From a checkpoint of a small mixture-of-experts model trained on Wikipedia: 12 layers.
Below are experts of layer 5 (counted from 0) of a mixture-of-experts language model. Rows are named router (the router's row for the expert), gate (a neuron's input weights, with its number), up (a neuron's input weights, with its number) and show model dimensions 112-223. Each number is 128 + 32 x the weight over its row's rms, rounded and kept within 0 to 255. Numbers have three digits each.
After each expert's rows: "mostly gets" lists some tokens that are sent to it at least half of the time. This comes from a sample of Wikipedia text that the model never trained on.

# expert 28
router:111149134149172073121108159122141116163169152156166063103072098179126140119125208116156177093115042165063138151178153145126086177111106174189116150153126111038147146098095123124079098118127114139163140137126141134141176088125130141124148138128163125153146174106184116099181132144174105134148069095147111087182112140154152171159104140118
gate0:150160127135135105078208160124121161124126116100088129090117154166138095167093095149110152126049092095162144099139124132080115168111097110088131144181128161106130211168118150084102112142105115099168163145121100170114155127166181123103124126193147125167134085144130107132171120170181137137135138148135111111122127129182185114141181121147
up0:063100111101073119147112178104143125128071128126124117145131124182138086131111154082156066165110074141032128151155117110115117071100147163169191090187096103137131119156168106132113181101040112105092176103087108082133076124139136123158114161083148122106174141147113162118133139143133098130134158165126137115143083161126070073124170152115
gate1:111146156076199170149114139145167133114141137156136165111158129115153150117121088145092212148130148119160143125127149127080090061110126074138184122088123111113227129110115172153121091137116192111113112082149110142088123126171119149107138153089158191143154046132103127171171140054146170030176111097168109172135150189126102119052161066081
up1:146118080110107128096161079139129128098083133095170100111091089122110142103156151133046112133047196189084149151153092163117128169085196104139144115176160125150081150094158129109188100109136152099149137143124100143150145172115106113130100141078136067130114110158117098116120169110136149153101082143159141138113094130147084093141121103113
mostly gets: " used", " said", " announced", " water", " power", " support"

# expert 11
router:099089079119121130137115131094068114167166178192105113119093029134134125087156115142152127149148120160088136154121145105150080138191130141147145151134119151109137163156116103124120135119125154114162139151131143107170126085144135147132108159109139073132158140081182146107167156175144127145132119123108120122168102113129177185226111174083
gate0:106083111125188115122154133116154155112166118098077131116121091135115180130091156146015180178116107241144145084084073115162185120116119133128163109156144117093209148118145133152106082173100117120165159122153118152181109120126104086167173120187133157130104171075107154136129120143197118072099112097152148097096126160143178144181151111143
up0:139209044127136133166131180114118109172095146057201129197134123110154115136097083164121110156076190144158114124123108103155167143139109083126127076125094093179146085172173088142102083156124178143128141074139097142115155133102148069104104125110127140144132145186152135103073138104075139135107164133106140138140132074153049087136127089105
gate1:162146152126137092157124159132084135157138155134114150151142107149099136134103108191209145170112122126106173065132132145139109117180125149178143130132106166149189087185133133115112105141172108122143172120142109115160089094124137093116098107115124099118174113084119164083125144145124119173048171146150120096140094097128165101168119159083
up1:191149103132088115120159183109114057135169165105131140152071105136158130151151135164163071145123125136122134193199096127146146143087129144121141118145149118104161198126095178141176099108239162128108099172101153125150089127079093120137143067116113149113081165117106093087101110116091109113156100123169143128125174083136096085052126134119
mostly gets: " Michael", " David", " Henry", "ić", " James", " Thomas"

# expert 24
router:134166121147131085151085241119162074136145157103159119053124087118193133115150129139163157109129080187103167173162137127146064123102151169140116103141138118108142167120112126138077141119119103159110152124122190099159147130144130140211082115061097140125182126135113118105219110138145109167174093112129100104107140102089109135125134131091
gate0:133123104081141095070161152161113093090210165087066140130177024100105145107140143141169128119112147174097153117120131160108101100156129101115139143155141101141128114154102168162136127162161146154149149150143150148111089107138132147147201115101152143124199140114130122147232114088076079122165089109107110162102174165127131102132194106097
up0:149109132112194164125056135180072159172129105153089119117081129094134095155168147110171157114108123176160138095086114159124116103168150120046133151103099109123121093157164129111117127122138094199115104112154127152140113095186141116117162192092152114130124098155103133149115165103095149190121167105116118064175140130115092103132167104121
gate1:148162094088174147122051158160141155102130128160137169117112149167136118147197101103157114179102161162115129136176151116104137151134072117130105125131141154115133138082123140192137139135151121151089147148120119174126113117103143089160158077097127173136138136121155129128119139127132106183145161085104141198177133092154116105144054118152
up1:141169162130154145177137122174149082103060144131109155170116138084151090166159160118044142117112088126135144140122086155163142147100145094142101150119167082134144083083197164153124109159135039143077165131133153107089029188176094117124177136153104082099132179124121088134165144142144135135155121160100174097141096150134152118117075096153
mostly gets: " Cup", " football", " tournament", " Championship", " match", " yards"

# expert 0
router:159139107144131105122123172099111113153147139173123104113126083087105158159154149146171140129134120158097138184156170158129145167113110138155089147128121144081129161146102171185132099140116121117183130172153140122140160155170136097128139163062111082132140077062143131168104069153169130151089069117129145142155097115120088133170091150143
gate0:124140099129079156105089136118135177076096117097190105114100121126169125138162086140084102154114119161113170134155112080082155100116127092156123147091140117145155147095106088159127148150110094104129134189120117139148071183100148191096122087159166131121159104121133124122157145132193126126183128065112136134123100132099092164134160114099
up0:053146098118113106170074132085079074137130158206076058119172084140146127154090187189125132124136074106133129152139151052160113170110163146074131139155150133083121127148162139063184153199173157175140085127162096111123187168160143093157118139108110193141194131103080146122129124110134157102123136150131151105059189118109120140134157175100
gate1:132099158138115161054067116117059177081068197120120125151090123111123125145126120160140121108157115086106158123116048115135175103100113145153130110166098117081142235117117092159095165193109125101088087090137121137128091091168172141086087171096149151128078069141123160186149183158130115108149095143118170080134080098114139121118084087193
up1:182169120161104143147175129099144106146126097119136158113191118130108096112090098111125118165136141159106118160115151229088123138111153126140143086113139121159160102091133166128147181099122177100186145183101118174098159127117124140174188135170123121102129152152157127130087099078088105073111181199134122105098118113059123132188167177144
mostly gets: " However", " but", " while", " because", " however", " ."

# expert 16
router:123143124137159092134125203146110121159158152127148125138063071173145127125098188116148153135185105152084149168153147120138070136089130109155099176128099143107162133145100098126080113138146109118145136144064119121133163126154154122153137175099103130160170144080182103082133105177145123107185129065078098099161090111155146163201157167129
gate0:144125148148105099112110128145091110111186151142150155183139139114146140107100139151115121149118098161120103123186152078115138147113167093119116123094129128131112092134143078122129087121099134084148162066105077149129146140126114117121161120155122171168157127109130100141151068166160101132161141124102079196178102166121154101165107127089
up0:071146158168131129090139183140106164113119139185200090108044195176153144122082161055085140155125096094166086127093163132138205127162136077115116079110087133101094126077093139178123090102163099127096113144129141075156124147127126097148067119130143139072083078145120131162137165115121082103142099079095122159147117129161113118122122175127
gate1:078133151130117143175152131130134164134139106207122121204139147141112126131158121103154087133112165105174126137071135127154075187152152079149075110106076088145135112124125113121134101109168155163126109111139134162134128103116172180150150135131105092144139151150120114174104109160216180123136130157094130041102092065055222124110080113126
up1:134126155126091076107175206107107100107156121091114131167118163144131166119153117113133096159092079092120122084170148182200157147113120124110055139121127110096104134186195156151114131108147156123099154152143182118141193096176176136122142141117083143094115123123102141117131128159084086116046097098142142133130191152144109144153145164160
mostly gets: " University", " School", " County", " House", " government", " Army"

# expert 10
router:136156111137147056082109153118125128146165159176099094146066085147168140133192172152175144112149113116046149139166208155109121162088106145154129185133125145090177168148087136153125101149172156073150116152162115132156131173137151159122141170083145125099137098045161159158145121161209103185090117119111168098164124124127161133160135169118
gate0:099106081108121103101122115157122087106146138071076137142119158161143134078142090129172179120102135103111143143117128107159163176115140100117146164218068132120122100122102137075187146138162183082128119119187135215205131161162134112118073148088073129141124090071085160118120165121177127131107124078132131129146129233047065172133092128135
up0:128107130122100123112128156147146122178145115141133117121104135143100099103148128151139150126135110115177112091093132101135107150148146143141145113125146114110151104076185105148072112127178180122137146156103170172149151068115161152097108065170171149060110111105096161164138135108180145185126133146189137212160142152151130143156138152117
gate1:119127145127124114084128133141121118167106125097155120122115069120132157115133135133114067156116134074140178087151152161024130187124143087206108132106099101167048168162142126133093118105104164112096037040162118160117164128122167191082166092120105164128070130123144091183177127137139122139111169117186118164118164131062103138118100134137
up1:184092102109161087135128115129100111092109184102172143153128168092168115166122130164116093108157057135081090084156139165118141123094096080178170147110156159094071077128119163144135121142090160169130097113108141167114176092118112136123147135033089117143156101145108123149170095142103189085058135126116123132113130140141060118135196155158
mostly gets: " that", " which", " who", " when", " they", " where"

# expert 19
router:135147133157144076136099148073137112157130134148128086098106073092167115129127147134144170137161099147048147176134152110152097126084108157178108152164118108090142168137097129175072085178136087139119126100142098104167147082111134164154126169079134100161160142099181108068155108167141092161128118079109120088140103083136142170174096167093
gate0:191119169082103103118122090106125081142129143073137072084135119151144192083081112156209105195154095113215174173110121079088138127119124143127074146095079099157173104143162172154096082130123150132092138144117141097158114112134122113118170146115107108140171158153155085171183143123160078097116098109108069111119102161097109076098009147091
up0:159126118106161170145059043163132143083161174110140125054124149072079126128149108196094044191120125207124113175115129156108128086125104148071094084099155114113159164139141124074168085174152156115171128088146119147157142106114118139143178096064110131107114106125173097104137078129195073140070099138135117165161161136157140091144150162125
gate1:187063187108116102139080118080122134125120113179148160159175116142171127124156074098153140095163149111144148134136170122103153137121145207132130101111155197163126103158155076166113135134111166096130121152164153144176155137120151137115071153105133124116153090131142115186187139083138093177116078106131117173120099101105142114130071120176
up1:135124126142106178135185108170117142090121112146109193102115168109197145068176130124110160186153136158096187126098104161136092068119109106153160055165114098074146192109124105155106136127121082083168102098118153131110102074103101153158121111110155143105145178191141151086124139112141131129091093129135156169162045172163115120099159118124
mostly gets: " Army", " Service", " Council", " History", " Society", " Military"

# expert 15
router:146143157143160113124097119117148151137166168149138053102060130125155128135110100110179174100085072105123114167162135081147155125147066200162138139155111082105150134136079136161123124098150152098126099127170099096187151115096136160143134187100170126122182126114164118116141117160152112178080170127108167097149085113139148123125081146064
gate0:152079119112108144110113113160051177184158144085152134152122109132162127130108103185097127102100116170117150020111155100143137133136145165155107100143153169122133234130138106187152170107146101107182096138085165124181106130078186062138165153135128179113144080187112161116077149139145111157116129132178166168100141124137141146075102130084
up0:128165118128145147118148165117144114121102095092151156113135187142116105174158171139141135117159130150074121142151144093121170209071125168096105120098072185114124143136171134133125143170152139128169152135136120138102151137126170175155186109115170107158153140133172149094142149153150098146183087132126167167139097150137116073091214121127
gate1:150160127070179107028120090156166151111172165113094064108178134132147127156119178200115136124174096105119083154117114093135116154170104155179097114091145180162120138139085095119094125083145136097137090122117141059119076174113187050152150153191111106175135121138134091093155134136114143123104153109160151091146123107132174107136094101085
up1:180153158060145135119185066126158155079174111147123105082141087118110165136107162170055096165055189145103063099106123114096076161093136095177107121110094130170129109106128139147158100114102057215139146158089189095190130126112149117121136149090060136130063081151101136205133150091067135092117188120131117174114152121072105123142081146069
mostly gets: " to", " not", " would", " will", " can", " could"

# expert 22
router:106125117171195105120077159120161139109228120170162121068110136085139169111109122077210143064121112181152136117108139142128101105137096123191151109199092154116165169126080189149091135166128152112115178118118152095236112108109171183180139162114145098114128122122143134126108135172157120141169131073122166126123188120115150181140151142093
gate0:164171130101088143098127119140076145157133136193104079085098165112125200087166188108111176112101141084178112132118150107192143158153102176146104133209110136157077175155130171198094128081117154141101146090118133115237130156091184085118176093170152158075123070140130169094152164135135129148096161168115103148149127100159148111105126137122
up0:141118092155132107122149103081100152147084111152087098114177147139139207172233143040126197083169112156139145093131118138069182123142157134072180115087093124114116126107169063140091135132167106136114109155122121124101133144152071096111144102172093171088133183146126149117103140142136158148150201232111140142092097108139121208123113075100
gate1:133093189144106090076160127136152096092080105149174124140081119088142076140159106108076107128108104114116141172145110104168199149119157176146167132125147155125099171148137185156083063149092079108096149111101091126167102176082199126125156157104124131137109112132123146163150186154102034123097138130088140161136159101195131147125146094133
up1:179174098150189092095136173157152144104082111087123136171142099194108131138126116095088153162148120103124169041028078136107121125118141128153143178103124090085146085149163114127123122107183109142194098154170103136095124129165104138143167147100124135073116125162133160135096110132168148133115065124162128134120124147127076167136089119140
mostly gets: " 0", " MF", " Votes", " 1", " ISBN", " 2"

# expert 23
router:161175121166141094076109148090146108099155149130165109138095096097164096133138108147135106128128089116148117150116136135183097126122139182140127129103131113080096130145091138134126071153109128145130139165160130088152129099172154175138088142048120098135132138083165116108176143207130117218163127124108113098160111151123130122154124136081
gate0:085176140128193089122126086107123130180202182091114168103167134152153120118194099155065100114099123172174143145141139131125140207107125122219128161134124112075153066110121176143130109156131085130104067139161127182140075154127126144146198113143108122164148108155086166120160140136113128097191158081185164167149065127140115120128119085114
up0:109059091133110133203128133158112145214132066172101140083092131155072094130169114128138119123124102161029158122159164096113113100098100133162144105095111126118098117186093093101158139094068156152132190188199152122180157121172135122118097112115055101130154110126142094138145165173100109168082084128113138167151183175109055082132127127191
gate1:168074140099109122129071112141181144071186162159160173111170135121181120145136140181136076101078118154172088145121161139121109142122131102172054142153136099173117086135128154126135144143115076149143163092144110087120112100163155148187106209112128088147121105107161078118110118145100128095173187172078119096088196114108181119177124154148
up1:132111132164182101147136134110137134110101129087113157104185147127162105096124111147118116099182132168099152116066107109159111132095121138192051099139238186095118116071130084101156088165123173136119049103092119135129121116144139165161091113146114116142208132108193074172099170108099156134171129085101167095144123145153138137083112134149
mostly gets: " Mar", " Sp", " Ra", " Bar", " Ni", " Ka"

# expert 9
router:131139125131112120141073184074146073146178187141135114073067032091186075032143137068149156148071115132063080166174147134142064153118102157122145127153179159093132196124120145128108100152145165114048154170107118111172159144107111167153125120124142090103177131073148148126167146180136105150179115061151114087170131115095098167199111154087
gate0:106110132154127091116100177194070112078147131098169153119093055087086141096097121178123094152076105109136141150153107164148124136143109121074163080167068088089164166142176156147144112127142116126107136087115104092137113180132117156093180120172122096120187091102097156150157146181178139125108069089100123072087137147119112162170092178186
up0:100159109095096176111106091124185132162111094084073130106158056074136151126120164134172154102093139094106094180139103117106156105082056113097080151082132153136100147137124154087139152115098103105113186154144086142139160154125167126176136085159128096095092082109112166144021150139166161134156134079127027207109191176180123168088188161136
gate1:123087122110113167139100211134118155116177102079134100126150142097126122121158118115202162166095133160121148131098119171174070123108101154066139197114118133113104166120127088117096125081149111148095120125144158160095135157158113117101116081117158026105105121130173118103184148157191128141122161067115083083105139139084077063113113152211
up1:101167101117100166109127147201102020037127184179156100110165109110142085080153077120130122117112124063118148146162143114127095124105032139122165081141084106147146131115183112125111125170091070111048110091154120149128166096105130146099149094117124156179183182130149080168138142135156117112086163144117134079122052178144087172068165112130
mostly gets: " Le", " Los", " Del", " Ot", " San", " York"

# expert 13
router:083148154142143129117135136098130080158158143126167088065156125069132110115136166152169169066131063143088115170170140093139119196087125162154168171136125136094132180119114142170125122142158119063126144145152118058147117078165156171158168186099123122126143130116162152125148132159117093172125166117093125062187122110128139189149087160113
gate0:125142139133122178133183106095145118128129090088107084108141122048101130180078169110105168123099108100106157135147137116131080134087101147100121229103141166086157149105120180157076129126123190145114139094129131141140080135114143140064118143151069207166186112118178203071158102110176139192117109166140109129132163162067088094149131183130
up0:146148130096107092161141107129181104106134174137181086154153136102124088208152137075120155099061149110127111181168130145103197136114100159151099063130161090144108131158160189122148172116123129148115124161092125169136168120103194162208109101153161135137091136088178118094142165103122131065116082134184110141168095068093169140129114090119
gate1:103137195175070104119170119122104138155176076115187147113081158136112137122119149130118097156116167147113130152155196127162094080051121117160172163131057133087113118126135169098138122105135125081104149118109153135128130195156134180152141134109122116097170150135223090151105137088099136159104158149088064126084109134121122128105143129090
up1:110116191133161151113133128115135124103137157124098170153156113187141141148142215119115164133145170225132090156109151139114104136093117109095132104042117102114156136138063158126133071125119118163152104070155105146085127155150100136126128135102111150127066141153131150155132109109193095122138191104110151144138124159164155182018120152073
mostly gets: " including", " include", " French", " Chinese", " German", " English"

# expert 12
router:133155164168131125086125193115103133087149116083125093086113072083147118163144135140150127105129099084096151139124136127085111197123136121187138129171081100096129181121115156189077086081135133122049138086130092075201113098138129131164145147084130139106136075154130148161159129205120137194131145089151143085108144093144176104140158130154
gate0:098110119133118098208199127070085087126131128068097180122126175068121124088211099126123156160121119134161114124135130116086139105117076137105086124126131162080139145165140125142120139127079120116139089085169162074211156114122125135190114111140149131078117146088073139106187100092109142087133111158160092098113152099148135141116090081131
up0:133143163146115177146140130193120114105120117117203098175190114164149173143113178146158101115148109130141121158151128078081123097112103088210154219104120135220096088065109147111189117115150079095111017141101128152130144160126151106154150166126111092109173179155107066125055142140111146158111132100122112198122145150129099143167179142138
gate1:096022175109152108143121112196112092112087121073083124125178119161103145133143120144194077138162100084096108098094102122119160150189122118121190116082090101140130153124123114174108124111184165130138091103091119159159119226160173041125104109086129181135143128122129119142066142183117120183120078102096199072098129162100117118132138137141
up1:113186116109109129163101161188165122110153166216119200103213131159189152115116088134016127189174112122120133193157144120110065156133095110122134125107094205075110106154143118135107133128149155114154104087103139111137130144121159121148121157105127105160128147137131130170150045104194072149129116088139151137079145152137127121127153100106
mostly gets: "}", " \\", "°", "<", "aged", "а"

# expert 21
router:155134156149113077159114155110116127123117147189202080118123099135139147128129187100104173079133106128056163143170151122135111137126128176208142115152073107057165138126107113175090091088107084119094137190125089090124157098119182133125164143060099132155152123154123114097073097157151117143119126110126157092137108089081104150171091149102
gate0:161118187106084112121139097184133175104174170153120123142126088167149185165107129139183119117168085088092163154111121128227174129117151087188107149135127145108191072107069113194104130137129120206089131147133109138096145102102100127115173204146121165144132127155182144133064150116177138143130132145074177065142079191175109132106083112133
up0:089158158134110048176134121146173126085113135131135148061099126115181140118106095099080140100144110116127123129164128154099150151134114127189092141177117119180145124106097154122165126118136111121118068162178124162163158044127145160157157085137138114108122114076179191159164159072137050078139166120161187160162090119080092130116147135082
gate1:160151095118112119065080110140151202114136159174118108119160190162143144133152167136128144125153174122109134142153076146115166111097117156184183101168185128117124169130074116112143123150141084116069131144153089103141088127085102169142145113132135070114097115198051105171115126105097161096169080172120137153162155114139181089160176139131
up1:112107077129178208193110124122118125127170120100167099092132113116164183162139187154135132143155134186117104149160122120111085106120097135133047143100196136045097104107135130124146125152118095114106126138073118089114124194186138144105128096124152146079099107115083161118136127147105136090149079158108168119128154146145125135102144142142
mostly gets: " Th", " re", " rec", " ch", " acc", " st"

# expert 3
router:120132159149126066137115165111121087136154145170176102124116089091190122107143190106148196111120105183145107160155138109098125104108085174155127140178124152065152162102092151151081089106160145150118182172125154111147124152142161223149125160121140100149176112107157117082167163167131127121123155097150121098158117046088119119149123160099
gate0:103134141139129161096088145163097150153147163126109100095151179131137136118134157115169157062113067204108135143179113118118137167139116123113118101166142180133147158117109179079129112156135183182151191088020138062033108187115084161108168168137190106112129074121135095139167142153140117133150135117114154092111144084123158167082160128120
up0:128146062074166176163134178110103109119135184106082178066133124150107128159084123147199067160180106127137083141146103103137127130088138133203108107114161113130077117125101123088153078111078118117121120131157213081137177123096158157135189171182115129118050193170135134108088114119119120127140150136066191163159143122125129158118110116120
gate1:136057150128106106142142155129152102044175139122118116104138096167138126100139143121127135103117128145160134111114150136161123125169148080136166162155091175130172151162138134122103095170160138143126143118160135178140085076193146154091119101131193144188126123163128155137155107130105085123125135101120115138075089161098123121046198143126
up1:177143115128115158125142154110182158173171107144157152101169145134115186113141121079106065137096156098108134180112132122098096137150122157126093156097121136134113130149109078112132185123184158151168076098118129149106122117139124140113129126094156101161162082160099066107114136160182158146195118071124123102098120090122165109158169149193
mostly gets: " the", " his", " their", " The", " its", "The"

# expert 17
router:144097105158115096135087134112121114153166139160158095143096123088193072115158143118135121140116125157097101186142130128115070115151128134161112129116130129097137143143097148131063111116093104104133109129153128123152141058114103125148085152132154109148158148118166135069071131183147058185135110121066182055185101175089174130185079165061
gate0:130156095124114091121099157087084132159098135134121151122132161188169113157097162137107090157105128156078126068144164169116107076139136035124162112079100066160166107161139139075125160086141139103153143113200108137160122135120154138127125128184150126129176120172124161146126131149170079152149115120058146122173116128102134165183178105110
up0:150143145059151165158187120207162177117100146122093111120092134092107147118114128067097164124076135122089195139106097087131150195196151101106131122114183127132074069127142110064067123093138123129199138106134152138123168130154122118164080131151105102177157116146122137114159202121144111204183095098190152104136189083156130154135200100139
gate1:096111092154101145150133080121062090163133132208133122140074153111135091137104129121107149139159110123162129138096164107129112000108082157107121147087125086112122077122147111180125141137072114148135187115130112134079083128179120138141130148166074123117113178126122141076105173135119130151087125181188136101098085156144080098187160153161
up1:099109110134119170169180155163052123109132133119110176122172140140128092141158119193096167155183112158099132138104167136171122100125118137157125123089140116093119097136157168123050142146100141186143206092158128160197078127125113134162129132092142083096068097081155173128140111137147106110192102138085150157118113174122093127132074175046
mostly gets: "oph", "kh", "och", " Roman", " Kar", "hr"

# expert 25
router:100153131186144078090096157095120094145101148165130067091093137094122091128111187130135138148132111124152149163164101171089066165167093140208096179149075089138146160135106178188149116104176130149134120114141104114129100099172143128130157149036138147130149106134179124118113068121120121166120101131107153127151126132128105118160094159106
gate0:156086178158126176111115106122099161132083176097139120073097151137090155129106143161127108080112170055177157142150143178060130158097087114154138159086143059132139123118126161132102157180123109160094072079112100125185131118130151146105137150102194140177137169111160101235175187158115091144154078141106134067146092149114183192162112173078
up0:153108125121131127167115136162138131155123152119100149057079164050101142170132143124110175080120136088149125152142101115145174054130128141174076142107129091137122114114121136122106125113148094191122093094117105122102077140083094092141110167143147128172137133054119111167166152129088076112085105104124106150152109109138178153120070153097
gate1:163109139147152118177135101133073155157116128147083079138093130144104146165137160091142189076030150109125153092160187140105139151175054142167086191092081100152133086133154177162117144121113121069068177110187158136146140133133064085110097155131114127092117167076164151167086129157159146147169156142118133057114145126114086136098085137188
up1:118072125142151200185177070160068186063080069138141071124082153156125196122155165075142117086117122119124151142120187154144145131123132095122181139163140097149139132130107126162094037113186094127105101095114108114190112176172124123050099141069183114174161149153127126148152139107125165080146180118125102164101160145137114078103154161159
mostly gets: " be", " was", " not", " then", " been", " became"

# expert 7
router:129164150196088096086076113096135143161160141125130107121134085087130092144152137100136117116149089134118120177099159114134129114160094169135174099198129095111118163144132111141116125138123117102128177133166113127150097105157208195148157147133131082125146078123176086115194122135148072166179118166112116059160104108107111138162163173117
gate0:081141087162089148165176072119133167089122090100120134103106104191162088111081164153117108174163135158152104083161145107171101162083144074065163170121150171136093120120121147136184115154123114074165106127137149128123121114079146144179164167128111141173082085082112114186134106125148128086094079126127077200084137114135152105131130132152
up0:151140086136166146131127088077135158131121134172110124124122121122127121101132048149149121128120129144150186085142109128091061137099129153143125112115129097058171132095193125172164125160147119138137124136105105135074134154151097171159181113144101124097113101124093211199105119187099156168156144103121084124102123122140140170161167154119
gate1:165093078088130112184099090205143110153099120132204158094123162108093118111138182078128084150114106162148121091105132128154092102140153091070179079174139138126104130096158098134123156150159071185165086173105095119136166081130167149128124210107111145103173074121105109176155087233123131116135143170099127151143084137090147163115113175118
up1:154177149118147157085166099152182156132137123116147104117115157126162089151181081120149074100179140117133079129106137117146148188109099150190060120085099139123129183148082100138137145132155126139136169102095072126148065162107149076131096078151109119153151163094111109113190093116079098155120133144071156133116183128125153136157143134127
mostly gets: "\n", "|", " Nominated", " Succeeded", " ;", "\n "

# expert 29
router:165117173159124078117114169089083120129144189150151100046160079112121104117116123144140117131141141131124125172162173108109077146165106109144181080187138198064137152073077182154130120136124112109108132180128087110208160149155114212123151140112151069129147160104142117126133096144118124163124170103107129146096106085114104099129148160131
gate0:131128125132114099148135166063143119095139146099106107094133181118122187090111106149146131125115094098122097146097159126134109108157126144150114163141089113097164134122081127130110102158115080129157088132139156079175107160126065148079182096126138092211133137079093048112097143103160126108127181127136107169110156141061083093105155101153
up0:124084167184104098143124096132146110175189167127082135069164149132108187118148109158093062170164149141165137157154160108159152185152133124102086113093162142150171077119114129088149090173121096115121128158113197137173150134144123139165072103104158114200103090099144130127108153060158130191076138126097119182193144150085119111154135071153
gate1:097145108172128117103113153114074126099144141183178103141123127124129160136101110117115100188097111107067106069152111084145160125102077134108108129169121158126139182128186080110124153131160142114136160168144120126148184129120122149091181160174210139158142093104159104123142121111170100110096174114113143117105141156109157137138170131134
up1:112218129131124069104051119098093081093088117153165101037142159163184132132115109115120163129089143155087061091053169113074239137039117107144118082121175144111136066093104122153133080109129117122093095102166094154141138120130097143114087121169183141115130120123123079056123136111142127086150108099150096115116128131141114147167103115074
mostly gets: "00", "6", "5", "8", " 35", "4"

# expert 4
router:134142138117096147123100157084129108108163146123165120096092105178148088144130138149129151136122081130114133168118159098149108121120073102132116158112072114121141119086075143128121114144163136102090111133182173092202157161138148142137142194130134148055132113097195110142139104148165123175136070164115149124151071163120164103145119140133
gate0:100128109113112212122074114107100107087146136189048137143110099123120154133173105165077110128146092134175145115103096106113107166168147105156113155075093127105119096133153116083094115114117145100114052079141145145142109100118147101150142154110147117102137157062104125167156169206104182101157137133115127157130123163058097134150097164174
up0:222129131147039121072131167129167132142129116109169133119072097156069099154126041190149082151111123121116145121130128127119162101158125142159133091099108155106158156117134161093107122101106146140113145133117090110087140101130086122099153158129082155147176120136142121178104099093063088170084126157170213166111062144182150123149189073158
gate1:112126063141135149126120154145090097103145125117085092130134177138080126119144113106140163093141151073107114086055092123154077146169133081110131173107145149129092145131153188164057102197126172123127124084112182131142138101144126124151132122143089172098134121121089105079137216109133127074111098112058140131126088119110105167070084149192
up1:153149093113017120207065155061102073137131129128118179105121149127183125112197108123110217089113142127147116140110157118130090097169154096118117075131161124086140149113168106156108113153057134162147091154106158220075131186135125142107102094131127113117150160110129114160149096144102138194131134127121143133108157143126071125097157107127
mostly gets: " February", " 2014", " 2015", " January", " 2010", " 2013"

# expert 30
router:124165148152159153090134170109104089147154138165135080082095131136165107120132200168128164138158128142135109174141107127074061141096102160229116166226128154090179137148134158165130086174147100139131137116129125100137123069150145158135174165093101150168202106126145134075126061119149136159131107119122120085126125132135125136129128169139
gate0:139156123136140138087135124205102115058095101095090144098131148092156184139157135107104134177159188081133139064108160117078084078155104133162138124103111095115127142085117133119126161165089101067129204094131108125178091079170146107126159118144068176141177170093134138142195104157096117145146154106084137088079076121146115160173083172204
up0:186111074103088157115094142116089140065109098183126137163122058124112119123093129099157081122025060109102112144108117139163088132122192134070083149150138086166125092159170156099158160191074187118141109078116166111125205168128101142140177112105093147117174095136078124116060177159113140114158174176144128180148101112105093109147147067118
gate1:193102157145175151104143145207138097114152152178083098088177156129102135122126123123148146089148118136137180099149146143142121109147080132129164150097103080125160105141127080152122125169123098177121089184166071141081128117181151108121098083126117148095101123202110085125165095120154130143087162143075137085099195199189082149111119155114
up1:094109141090207088114140118143134133191145129146132152143227155098150091162115160136118184136160173172103076109102119126161129044150128136140126160110169135155113071117115138097169135139130112148131094113169141114113093125165134109214128125095082132115096171083134136125151165124134109186127108138116126172147137122138181104093050155113
mostly gets: " was", " is", " an", " a", " were", " been"

# expert 5
router:138130137132118115074068165127061134121160136155092103100108088140195112111134133100153153149183110173080101153148158171129059175181133143145156103160161117140146161142058129158082101107103131107137094160139117128156116113122139136128162153099101121132189152123153088076104126167184127156149102109112136118137098092096179190188087167116
gate0:131135126086077097153078164142147098166109177162114042143109146121170099056157163143170129051104100147161136095209140143191172141207159134110076124152173143146210151108094145159125097117128141098159073110125113142145142124167118118133066164128088082101129143148102129140063120140179100106152216182055143119153082118101101080132137111123
up0:165050096093054117137124124071162076124125131162123116142139157126151102091144152108105117158187159103132184156156097129173160095158118089127056120136178077134155127132168163137119116130124129150086088098114114157142126157147078161099160084194103174120100139107113158108103156164161151125131089112188166117139145094121140187132160134184
gate1:142160107100090144152133135113150108156107109098103100097161107171089137086072136110101172127100107190103095124144119140049126137172149106130100120136104065082147057078176159094121099131152092112197194124143148158127149153147093104148106147101180114104156084099098137072125143123173105132111118122135137112064157102133150085112041102118
up1:097159150111117180104126108106099130221127148100121128133120077087164138181128132104131098091127116100144105093086111133114139121174151181161116100090147193134124156139125134083167159106135106136145065141102123087088120114174094090144123175111107148147158125129149106106141117168067143189150118138093136123143091107151158167100108127090
mostly gets: "ić", " Ryan", " he", " ENG", " Jones", " Scott"

# expert 1
router:144150129129106147125105127117135107088124153134129125114093109116191120119190102145128127103144119114143114204100144097129099155122139127174182133144083151034173162144113181152109101128106112174102193159098123089192117101126150186139142177094114105115161165146180075141148112150201146142100127110105112139093106112133099178157136124095
gate0:147128197104150134135146066123106137165117152126080136139111076156164123097135093099084137151136181147132125175111142140151130120097163208083118150187125097052141131151156156146124148100073134080124128145097084062102118069140151128087124184143111139085100154139133096151088135091132154132150087130067159148145170050075105123129136156123
up0:138142145129125099046117111161108115138129128140063151186099129104146109120125209108128190120129127131138104091135120159151200088078101103118114047119178107055131158100098085129149095166146154157116140187145171160078150125136172115115074127094111095113169161150109130149165136150126136125070100101112200165128171131138099142125113095121
gate1:112160163133156109127155144128097144133121145117095098023147172116115149146139102188114132111083119093214144170099130137131103164141113116135167130120084162127116107048145064112107113141117091155099152165120103158182138109141186148179232157183129133114155109157135054120125152175187140210136125090182046129095140066136071076162117128152
up1:172108119036171098102095098081215158115127130115153151143156134140123124141131158126138157085127113129125140177122154128155154084040102118127173156131115075125127121160188135141100135147133132147141080159114119075113122102145110131107148166094149186148079141084127138178151149157125137141159194107112186170143120159159105105138112102144
mostly gets: ":", " :", " Genus", " =", " |", " genus"